{"d_shared_expert": 0, "activation": "elu", "normalize_top_k": true, "lr_router": 0.00133, "vocab_size": 31748, "optimizer": "muon_variant", "lr": 0.00488, "beta1": 0.95}
Below are experts of layer 8 (counted from 0) of a mixture-of-experts language model. Rows are named down (a neuron's output weights, with its number) and show model dimensions 0-191. Each number is 200 + 30 x the weight over its row's rms, rounded and kept within 0 to 999.
Before each expert's rows: a language model's description of what the expert responds to. This comes from a sample of Wikipedia text that the model never trained on.

# expert 59
Digits and score dashes. Digits, spaces and en dashes within numbers, dates and scores in sports tables and results, such as 0–1, April 25, 19–20.
down11,187,238,250,198,191,227,233,202,223,197,206,174,203,179,183,187,171,205,191,219,225,206,156,188,222,187,228,164,163,254,177,163,205,202,232,231,170,207,247,264,138,110,168,207,244,233,155,235,245,179,187,154,181,183,171,216,201,191,238,158,163,138,240,202,168,181,188,188,136,208,155,170,234,184,175,151,131,202,221,183,172,256,183,218,185,186,182,191,194,227,274,195,178,239,231,172,234,228,227,226,187,201,210,182,203,194,227,162,202,217,201,231,204,195,207,138,155,195,286,166,146,188,196,198,199,198,198,148,197,222,228,233,170,190,203,147,205,204,211,177,210,193,196,200,230,188,197,187,177,169,198,238,199,218,208,229,222,188,240,190,150,172,158,243,186,229,159,148,203,146,204,195,218,163,142,216,239,212,232,244,180,203,205,200,236,201,157,210,205,208,217,230
down12,247,209,118,199,158,211,153,178,220,198,189,224,182,183,195,172,215,248,224,187,163,179,208,176,185,208,236,197,177,177,215,143,184,219,191,220,153,155,198,141,215,208,178,208,208,173,219,165,179,195,249,155,225,206,203,176,191,233,161,225,249,236,185,207,205,200,230,156,185,192,253,185,217,225,141,229,172,208,211,228,179,156,210,164,217,206,226,218,250,198,257,192,239,192,240,231,240,188,194,170,187,215,158,173,187,176,204,201,235,123,158,167,209,229,249,178,232,216,283,241,203,196,168,187,240,247,209,210,167,223,177,178,285,207,173,136,210,206,212,198,242,184,166,237,210,220,209,203,253,240,163,201,128,150,189,229,173,167,162,206,157,226,224,174,186,213,219,175,169,230,163,176,203,160,210,214,241,243,204,213,212,180,204,236,191,208,198,199,198,196,165,184
down13,180,206,216,131,227,213,188,232,211,186,171,211,193,203,200,175,240,236,171,201,190,161,182,233,206,173,165,136,244,179,228,217,228,144,191,225,181,148,165,193,262,233,209,228,196,237,188,192,216,200,230,216,149,201,150,199,244,226,177,126,210,197,154,177,196,227,206,219,237,292,224,242,208,235,168,210,254,170,167,174,148,207,187,198,183,172,202,232,137,196,230,185,200,198,216,203,164,185,221,237,228,175,204,234,212,224,212,259,182,191,215,210,174,194,189,202,215,198,220,197,203,178,229,203,178,163,205,248,198,175,195,168,222,203,223,188,153,206,191,209,183,181,191,215,127,159,221,204,174,205,150,135,208,208,201,203,220,230,172,208,202,263,159,192,195,176,194,231,216,194,215,175,180,198,225,149,227,162,262,240,124,234,164,188,147,229,208,184,244,133,177,213

# expert 50
Prefixes and coordinate symbols. Word-initial prefixes such as re, co, non, post, pre and dis, plus degree and minute signs in coordinates and dollar signs.
down0,162,109,228,218,262,187,192,169,174,220,216,160,176,224,147,181,182,237,173,210,187,254,191,148,211,194,185,195,185,169,190,226,203,281,169,179,223,161,212,172,202,198,196,230,231,161,192,181,235,206,191,195,194,204,168,145,142,196,217,215,200,195,293,208,209,210,167,261,167,215,230,199,175,184,217,179,215,218,193,224,241,147,224,213,212,234,230,194,218,186,212,195,166,220,214,203,201,207,224,147,162,220,193,249,173,198,184,225,206,193,165,227,190,180,188,170,146,220,175,230,234,181,236,235,189,216,230,221,243,213,189,244,154,180,189,184,221,227,192,188,271,280,223,242,185,224,181,136,178,215,199,201,192,137,191,189,203,187,212,230,159,271,225,180,240,250,216,176,214,211,190,233,214,233,190,238,142,236,207,208,159,204,198,180,192,159,251,189,202,194,172,213
down1,203,231,179,187,229,170,211,203,208,202,171,238,184,161,206,214,200,224,214,228,223,150,211,165,199,187,199,268,217,207,191,197,202,150,229,186,225,157,228,173,187,172,241,193,200,242,201,226,226,181,190,245,190,129,187,204,192,181,205,229,249,163,210,186,206,209,213,213,200,225,223,171,150,232,164,230,199,161,201,238,229,182,204,209,161,173,178,221,169,223,191,190,215,222,241,163,201,229,218,176,189,143,208,194,193,192,163,189,122,245,259,233,192,213,217,219,223,185,186,181,187,167,214,237,248,183,263,136,183,234,198,238,210,222,203,141,141,182,213,183,189,234,203,218,216,191,199,181,136,128,216,213,231,178,242,190,213,225,135,178,153,198,206,236,150,238,194,164,205,182,169,235,221,169,262,196,231,276,199,194,133,259,198,201,194,176,222,202,215,128,212,223
down2,187,240,199,246,220,162,174,147,195,149,208,199,180,213,189,147,192,167,197,230,208,153,161,236,186,190,242,193,138,202,171,219,228,185,234,225,238,215,181,223,216,176,239,210,223,189,174,205,178,184,189,188,143,274,223,199,191,205,182,221,237,204,177,180,185,188,254,212,152,164,262,242,176,214,183,257,160,198,207,271,177,201,232,214,214,189,216,232,237,183,182,152,138,205,199,179,200,197,141,135,228,203,167,162,184,167,252,150,195,225,186,182,169,235,199,187,205,158,214,237,210,181,204,180,206,198,232,210,135,215,198,225,213,181,163,193,204,229,181,239,242,215,182,222,219,245,123,210,159,221,196,224,195,173,197,192,188,187,167,182,196,247,244,243,278,219,185,149,193,212,232,179,213,176,197,253,206,194,144,187,162,182,215,186,261,176,192,200,182,199,210,166

# expert 17
Place name openers. Opening words of place and other proper names after in, of or at, such as New York, San, Old, Northern, and high in high school.
down0,193,242,207,196,237,191,166,208,205,195,186,172,220,190,191,240,224,239,239,157,209,132,186,203,216,200,166,137,171,172,197,207,217,225,209,201,149,225,170,150,156,227,204,112,168,186,243,219,167,249,151,256,224,233,175,203,226,171,225,254,239,242,224,225,229,225,191,192,202,212,214,215,253,209,225,222,196,193,180,187,211,193,192,181,233,232,253,171,148,190,142,193,227,161,165,182,138,181,197,186,202,247,216,211,246,208,206,257,185,164,209,193,176,203,218,161,217,198,205,154,199,195,286,214,186,170,236,251,219,233,238,189,247,177,209,187,183,187,206,212,153,218,242,244,199,214,204,201,176,207,151,244,175,215,180,216,228,191,160,168,213,212,197,194,181,207,170,195,221,212,141,201,183,258,245,178,216,262,194,193,221,208,234,200,226,238,234,260,210,249,185,202
down1,220,162,196,238,247,230,212,133,189,254,209,152,156,165,231,183,247,198,209,173,229,190,229,244,200,136,244,212,215,175,168,217,228,212,175,162,222,228,177,205,211,180,175,224,241,194,236,195,171,229,239,153,220,217,207,160,203,176,222,221,214,169,241,212,238,221,240,213,195,245,185,245,196,217,175,214,252,206,204,210,158,178,172,243,228,214,175,217,188,211,172,199,207,225,167,242,244,200,181,218,200,257,152,246,202,193,195,123,217,185,218,190,229,193,175,234,209,136,207,164,189,198,213,294,168,200,208,244,183,196,166,205,163,190,186,223,179,173,226,167,240,165,210,209,275,145,171,226,155,195,226,147,168,162,204,231,208,212,252,188,140,243,183,201,177,227,202,177,221,240,235,222,199,164,223,187,203,215,177,216,178,197,199,236,197,168,170,169,191,190,235,154
down2,259,199,162,217,176,170,212,180,220,171,167,242,199,218,134,205,218,230,177,174,236,183,177,210,167,260,182,220,262,217,222,201,159,224,188,253,151,218,235,147,188,213,244,247,216,197,275,216,189,174,194,219,212,205,240,197,221,194,191,149,169,193,195,213,202,151,180,261,174,231,226,200,149,178,238,198,168,188,194,187,129,206,198,181,219,182,194,226,198,218,191,154,208,162,206,191,168,197,168,179,228,207,212,139,228,224,232,244,172,189,246,257,159,203,203,212,176,215,190,235,179,219,185,187,205,220,193,201,225,210,162,163,173,196,173,220,219,208,150,131,190,193,199,200,231,204,231,216,214,262,197,214,253,90,159,188,187,216,200,190,159,192,199,219,152,226,202,233,210,238,215,157,214,222,176,204,184,227,226,197,171,196,231,191,226,221,247,146,237,197,184,144

# expert 6
Name and taxon pieces. Given names and word-final pieces of Latin species and genus names in lists, such as David, Carlo, the G. abbreviation, Cinnyris.
down0,127,258,233,149,242,204,249,183,165,168,226,224,237,202,226,203,228,190,155,231,196,192,150,258,218,207,198,177,213,228,195,261,240,187,181,248,192,177,213,172,209,162,207,179,186,196,231,156,162,197,199,242,199,237,234,206,207,208,188,236,209,206,182,177,195,220,219,135,224,235,224,276,231,234,145,185,205,164,233,184,185,169,220,195,202,184,148,210,191,185,183,197,140,192,199,241,206,218,213,153,251,178,208,180,202,186,166,223,255,191,218,211,176,197,234,144,138,166,192,209,235,207,235,219,254,202,175,184,171,184,196,165,171,156,235,225,189,158,247,214,193,180,200,206,248,204,249,169,187,242,191,220,257,208,206,201,242,220,183,168,219,105,176,176,229,214,218,202,252,213,212,222,221,196,221,197,230,201,193,205,188,155,189,245,196,249,184,237,210,230,154,200
down1,248,209,165,204,249,223,191,222,175,174,205,224,219,127,203,172,156,194,234,155,190,171,166,251,192,226,256,163,141,200,219,257,231,218,128,260,164,191,235,206,229,203,179,166,200,170,198,209,249,179,179,277,180,200,191,235,175,214,182,228,191,180,190,200,252,207,169,204,120,196,211,227,186,166,143,195,199,172,230,195,231,162,217,222,198,221,193,203,216,195,188,181,139,251,137,226,165,133,179,198,220,184,195,174,188,188,183,169,204,214,233,149,201,184,179,188,219,190,193,191,185,182,189,263,158,172,208,244,206,205,218,253,178,189,184,220,172,206,162,202,211,244,216,221,184,230,228,209,205,202,213,213,151,196,180,170,189,229,255,174,240,170,218,262,207,203,203,204,213,202,176,201,178,206,226,151,174,218,235,157,246,151,239,203,189,219,184,150,212,232,165,254
down2,179,164,188,185,225,218,250,286,189,213,146,236,173,191,237,178,154,201,222,215,191,226,235,229,224,161,242,194,181,221,219,246,190,212,167,257,254,129,187,126,248,190,193,195,195,199,213,185,209,215,215,166,151,174,181,140,229,201,134,192,204,218,209,214,218,226,168,202,185,206,205,174,234,200,221,198,238,145,208,201,209,187,184,199,197,227,201,203,199,218,186,192,190,158,156,207,163,207,138,238,169,223,196,227,215,128,213,213,175,172,226,181,253,160,238,218,211,153,233,184,177,220,217,155,184,246,172,198,173,191,163,174,188,160,245,185,182,255,199,267,203,226,188,214,203,246,192,176,223,205,208,112,216,206,169,201,148,202,172,216,215,217,224,193,195,212,235,195,268,154,213,201,158,198,225,200,215,218,234,245,154,186,226,203,200,207,196,202,199,270,214,220

# expert 7
Nationality and scope adjectives. Nationality, political and scope adjectives before nouns, like American, British, Indian, international, foreign, and Civil in "Civil War".
down0,160,192,132,200,203,183,188,216,261,234,223,166,211,176,185,228,229,234,231,182,177,251,238,205,195,168,187,221,210,219,195,220,162,216,226,192,130,247,221,237,207,219,248,197,203,261,203,189,192,195,156,181,229,123,200,248,215,193,186,187,241,194,165,215,166,216,186,210,177,242,213,196,237,192,145,200,181,187,278,202,232,208,186,249,210,138,209,191,154,169,228,220,165,211,211,190,241,170,201,177,195,199,159,202,213,231,237,158,254,189,223,177,187,209,202,207,206,182,191,225,197,215,194,183,219,150,220,174,187,205,127,204,189,160,215,218,195,173,230,151,188,183,238,222,188,212,212,205,263,135,198,192,188,242,184,224,193,218,257,252,206,93,143,209,197,233,147,171,257,220,210,174,257,215,227,176,179,207,203,194,219,236,198,191,195,179,215,175,165,223,196,198
down1,218,172,212,250,133,226,223,171,206,200,162,179,177,226,214,227,209,204,179,136,228,221,211,254,212,198,176,201,258,209,148,214,187,210,201,227,197,197,173,188,160,196,182,209,185,227,205,208,160,226,184,232,194,218,178,255,145,174,204,225,244,226,138,229,252,163,208,188,183,181,199,182,178,209,220,251,185,224,194,197,162,193,149,206,190,199,166,251,182,171,179,208,172,236,164,262,208,172,191,188,182,215,163,157,165,243,176,203,135,214,174,204,182,239,231,177,229,150,221,253,185,182,156,237,205,208,146,182,180,217,184,202,230,172,227,161,202,201,227,212,231,185,217,174,197,178,213,137,219,208,196,262,218,161,176,240,195,250,196,234,191,169,190,212,210,179,186,244,194,219,141,150,176,114,176,140,213,147,247,231,175,197,181,183,203,213,212,207,172,246,225,252
down2,258,229,213,231,205,171,242,227,247,182,188,189,211,218,230,205,169,215,218,246,187,154,182,144,201,188,214,241,215,230,215,180,163,173,157,215,181,209,155,99,233,223,247,225,168,239,184,197,214,162,206,184,223,190,190,229,157,180,189,164,142,247,209,181,201,246,168,257,200,180,172,165,153,171,164,179,195,231,228,214,241,209,218,183,171,165,172,204,213,196,204,186,256,204,216,189,190,224,248,187,199,187,199,211,151,196,170,190,190,177,216,179,133,243,190,187,148,212,176,201,208,163,260,217,230,201,211,227,204,213,203,168,261,137,181,171,156,237,232,223,142,173,154,175,186,183,181,217,147,170,228,186,216,164,181,205,182,227,208,231,234,172,214,217,226,195,137,145,199,259,222,198,255,194,206,157,222,172,209,222,205,189,194,249,235,190,175,168,202,211,167,178

# expert 24
Year and date starts. The space or first digit that begins a year or day number, often after in, from or a month, as in in 1998, March 31, 1978.
down11,197,176,168,210,191,175,202,174,158,163,171,151,155,179,206,195,216,235,203,171,175,137,222,189,170,188,246,219,166,248,193,163,194,245,186,176,266,238,173,176,181,181,162,156,191,246,127,195,151,160,202,206,215,154,179,182,228,206,218,186,171,158,227,224,232,209,209,207,203,201,226,216,247,208,209,214,168,217,150,286,195,195,183,233,245,216,174,215,237,187,221,190,167,199,200,168,191,233,194,275,237,205,180,134,195,204,240,232,205,202,213,225,132,230,207,165,201,156,182,183,229,212,242,197,153,215,212,209,203,201,256,198,218,198,184,200,234,195,154,216,188,196,204,137,205,217,185,199,192,248,243,208,228,197,207,202,247,187,179,219,215,139,258,191,190,204,172,248,247,186,229,259,195,194,221,177,192,200,183,254,186,228,219,166,263,159,190,144,210,183,162,209
down12,151,215,192,202,198,169,186,188,239,237,204,276,248,188,224,163,173,190,179,167,173,224,168,191,199,184,188,195,198,179,299,227,193,231,184,215,203,220,193,240,164,222,200,217,230,200,193,194,184,193,149,237,186,169,196,200,200,110,231,204,197,173,233,143,125,184,197,216,166,234,183,174,195,215,210,246,175,215,155,248,202,154,199,220,215,231,198,134,206,228,236,187,172,215,136,167,243,197,215,193,232,177,227,231,163,227,199,216,172,164,205,206,242,176,256,136,170,181,229,196,240,225,176,193,158,255,181,217,225,231,152,205,202,225,202,254,180,244,168,173,189,201,206,154,203,205,185,162,214,189,196,193,223,175,173,184,196,187,187,156,144,173,180,203,241,188,228,186,191,165,244,218,186,212,210,234,207,215,257,239,195,187,238,170,143,143,178,212,157,213,201,224
down13,198,208,238,157,172,240,235,190,188,220,216,210,174,148,208,260,215,237,157,200,181,224,184,249,215,127,261,198,229,179,194,185,184,197,253,201,239,181,205,182,177,198,190,180,197,183,213,229,220,202,162,171,179,192,233,175,224,168,179,147,151,243,186,199,208,168,175,175,214,197,170,222,178,199,206,206,196,222,184,207,180,221,192,238,189,231,209,225,174,183,153,170,276,205,161,138,138,217,142,181,257,188,200,142,163,223,190,203,230,217,189,148,196,217,172,175,200,196,181,215,228,201,239,202,210,227,161,179,173,209,195,203,219,232,225,195,249,198,151,162,195,210,250,194,244,221,117,205,181,195,274,245,225,217,267,237,158,226,198,176,233,158,207,235,232,196,164,228,235,192,203,171,203,234,224,254,171,182,164,221,211,148,209,230,231,193,241,175,236,219,229,214

# expert 11
Names in lists and tables. Word pieces inside proper names in taxonomy authorities, tables and track lists, plus & and and, such as Heidler, Veeranna, Nikos & Anastasia.
down0,197,167,215,176,176,171,195,156,225,197,173,176,186,198,149,206,190,179,147,200,180,182,176,231,239,136,195,160,201,206,186,154,155,230,221,116,180,186,192,148,226,192,170,199,209,231,246,176,230,201,196,224,159,207,159,208,157,231,175,207,162,226,230,223,173,171,186,264,214,156,170,231,173,191,201,256,229,206,208,185,239,185,153,187,218,206,240,207,181,183,225,201,213,183,190,250,201,178,205,166,144,189,209,160,192,198,191,138,153,141,206,244,172,186,205,156,215,188,219,219,218,210,215,187,240,210,217,174,209,223,203,196,200,221,224,207,214,212,137,146,199,171,171,239,233,159,193,187,209,205,193,252,198,151,183,169,233,98,224,144,168,231,209,214,208,187,214,250,219,239,197,165,205,208,219,203,253,176,225,210,257,188,183,197,124,209,218,246,221,231,211,156
down1,176,224,213,235,182,208,183,188,228,283,166,196,177,235,215,167,210,242,245,210,163,207,156,262,191,218,189,237,200,216,166,172,177,230,237,201,231,204,218,162,177,223,208,156,188,228,199,168,260,187,228,127,165,156,213,214,229,167,223,202,209,195,204,260,187,166,247,149,188,205,219,176,148,219,211,166,207,146,163,236,251,234,169,154,203,212,234,213,251,255,199,212,207,138,183,226,188,241,218,185,213,245,192,159,217,177,189,233,207,184,200,241,220,216,222,227,172,174,248,207,195,203,213,274,194,203,231,259,245,209,173,152,201,183,235,173,182,205,215,217,173,160,204,182,197,208,257,207,190,212,182,194,185,210,205,239,239,204,229,209,185,173,186,174,224,198,202,208,213,164,187,229,168,173,229,279,157,187,210,169,194,199,220,186,201,228,125,245,235,214,186,253
down2,149,254,209,161,200,180,232,196,186,214,180,202,215,163,244,210,176,202,160,183,158,234,255,159,182,218,195,188,177,254,206,195,219,139,158,193,184,229,231,209,239,244,168,233,188,145,159,218,215,253,188,191,134,185,189,125,154,208,208,196,188,198,195,202,206,212,180,185,188,253,191,168,183,213,225,223,187,222,219,210,194,229,248,176,204,238,188,150,190,184,179,228,185,205,191,183,196,244,218,186,262,229,225,214,277,255,173,172,159,208,195,178,241,230,191,187,175,203,224,196,173,183,173,209,204,224,232,159,222,207,143,219,191,187,185,212,242,205,186,216,203,176,186,198,145,205,252,167,228,224,168,212,220,186,157,162,190,194,199,182,226,77,169,255,153,202,189,235,237,220,168,279,200,176,187,172,191,229,194,216,234,211,174,217,171,188,193,193,220,209,170,158

# expert 25
Name and word starts. First pieces of split words and names, coordinate marks ″E/″W and non-Latin bytes, such as categor-, Maz-, Mario, con, Don.
down0,222,177,164,224,228,214,188,191,213,201,141,174,224,188,185,197,159,206,247,227,216,250,84,203,237,214,216,145,178,215,155,224,228,201,225,181,189,172,196,241,209,233,204,188,201,192,205,134,167,165,219,198,163,194,247,194,203,209,238,175,236,221,212,183,197,237,197,163,194,217,215,136,199,93,231,209,191,243,177,183,210,194,194,218,213,197,190,183,190,229,179,189,185,139,197,204,208,186,224,157,156,178,221,181,181,210,202,239,235,225,222,169,208,184,192,157,211,182,227,239,249,238,166,238,133,168,221,199,179,193,254,196,195,164,198,232,166,189,199,190,204,248,175,141,211,176,161,163,147,180,236,204,237,218,168,265,244,184,218,231,219,184,214,184,154,163,209,237,200,196,194,171,185,198,199,263,195,150,180,218,196,199,234,222,186,150,261,190,183,179,190,206
down1,207,185,203,196,246,156,202,197,219,220,179,237,140,203,152,169,224,240,182,231,204,204,201,194,177,211,188,246,252,164,157,172,147,185,206,188,210,220,192,189,217,205,156,176,215,181,227,200,221,204,213,248,189,216,177,226,243,171,122,178,220,220,175,188,195,234,269,197,173,175,179,206,192,238,144,221,203,210,215,218,143,206,169,193,201,180,168,174,209,210,190,181,127,190,161,219,206,150,189,228,204,153,196,250,175,149,196,154,169,215,196,157,189,206,209,143,192,171,193,211,219,218,180,172,215,187,167,201,174,171,174,227,212,189,205,138,197,236,197,120,205,194,239,190,239,155,196,219,191,219,165,237,213,152,169,202,113,207,225,165,185,182,176,219,183,265,197,175,197,193,267,150,244,176,131,213,238,201,186,180,201,226,241,246,186,220,175,222,229,259,222,212
down2,198,212,213,202,207,222,127,180,177,153,151,281,151,156,266,207,181,214,183,247,185,210,217,180,171,257,177,196,220,158,148,262,223,236,255,249,212,239,252,214,240,240,235,152,181,196,208,192,186,207,159,238,219,168,216,202,155,152,175,237,155,195,236,217,220,219,199,179,135,210,216,180,193,170,230,230,228,173,190,215,182,270,180,183,168,201,179,161,203,231,176,226,184,191,137,235,195,171,199,164,151,218,185,216,187,220,201,213,135,205,211,188,195,227,190,188,204,158,164,224,148,168,207,263,178,195,183,229,194,201,202,236,209,178,175,227,195,245,225,213,169,192,229,157,145,172,196,258,238,203,204,155,191,190,261,205,203,212,206,240,186,211,194,193,180,193,199,159,193,206,219,217,137,180,223,176,234,223,166,168,207,233,187,197,191,174,193,179,191,171,186,199

# expert 2
Digits in codes and dates. Digits and spaces starting or inside numbers such as scores, dates, ISBNs, table figures and model names, e.g. N64, 3D, 1-2.
down0,211,175,217,246,198,171,268,156,193,160,198,201,261,199,223,163,198,166,222,210,157,192,157,160,245,177,239,217,189,229,206,201,149,204,151,158,196,205,222,225,209,189,191,223,208,190,287,156,216,194,178,114,189,210,203,192,187,202,109,233,218,177,179,269,155,168,240,156,157,195,212,187,204,198,240,168,191,170,158,192,241,167,207,202,172,196,203,188,196,192,232,191,239,239,245,154,203,225,203,233,223,230,228,168,183,158,200,197,196,184,191,184,152,228,221,236,204,253,213,200,168,174,210,147,156,190,196,227,216,173,245,217,179,147,185,245,241,182,202,180,119,219,221,205,243,198,190,194,178,216,183,150,176,209,188,191,201,221,192,196,163,192,237,214,217,211,144,215,188,194,197,238,176,201,139,182,211,217,224,209,217,210,194,226,152,176,197,256,251,220,171,216
down1,190,165,192,120,167,144,144,185,154,195,167,205,220,218,214,231,166,185,136,214,203,213,158,236,204,153,189,186,196,163,177,167,189,170,167,162,176,186,195,196,173,149,194,183,207,162,250,118,205,187,191,198,205,214,192,219,221,218,199,175,220,262,197,197,264,211,161,171,166,189,194,155,279,264,174,195,230,216,184,217,169,223,165,196,242,229,117,220,197,189,185,262,203,204,179,167,167,184,222,169,211,179,209,210,200,216,156,164,177,194,217,159,254,168,217,189,198,192,242,238,169,159,156,190,188,215,245,209,208,177,178,164,198,198,184,204,191,182,199,203,169,211,218,203,233,223,223,182,210,152,174,223,202,155,242,220,222,233,231,174,189,177,224,198,199,209,220,165,161,200,193,171,138,165,259,217,158,232,186,252,197,181,225,220,272,210,204,237,191,233,181,195
down2,228,163,154,191,168,160,182,163,163,221,223,200,274,202,197,224,215,227,149,252,239,217,239,243,193,190,185,183,162,221,205,164,166,228,220,205,188,197,221,182,227,206,150,199,190,131,202,174,173,223,183,169,222,218,183,164,191,229,160,186,199,239,171,130,183,177,198,171,161,140,175,191,182,214,184,207,226,252,218,217,233,176,277,187,227,197,219,219,159,212,185,179,166,167,168,248,159,176,166,188,209,235,189,177,205,168,233,221,189,158,179,182,170,194,145,196,205,202,164,221,266,178,224,170,242,201,209,241,193,175,198,210,140,220,173,212,236,169,192,178,194,180,172,208,199,178,212,227,148,198,196,201,145,235,200,235,190,141,145,211,252,256,168,224,175,154,227,142,208,194,234,216,196,219,228,182,205,202,257,212,163,142,184,249,210,188,214,207,199,178,198,152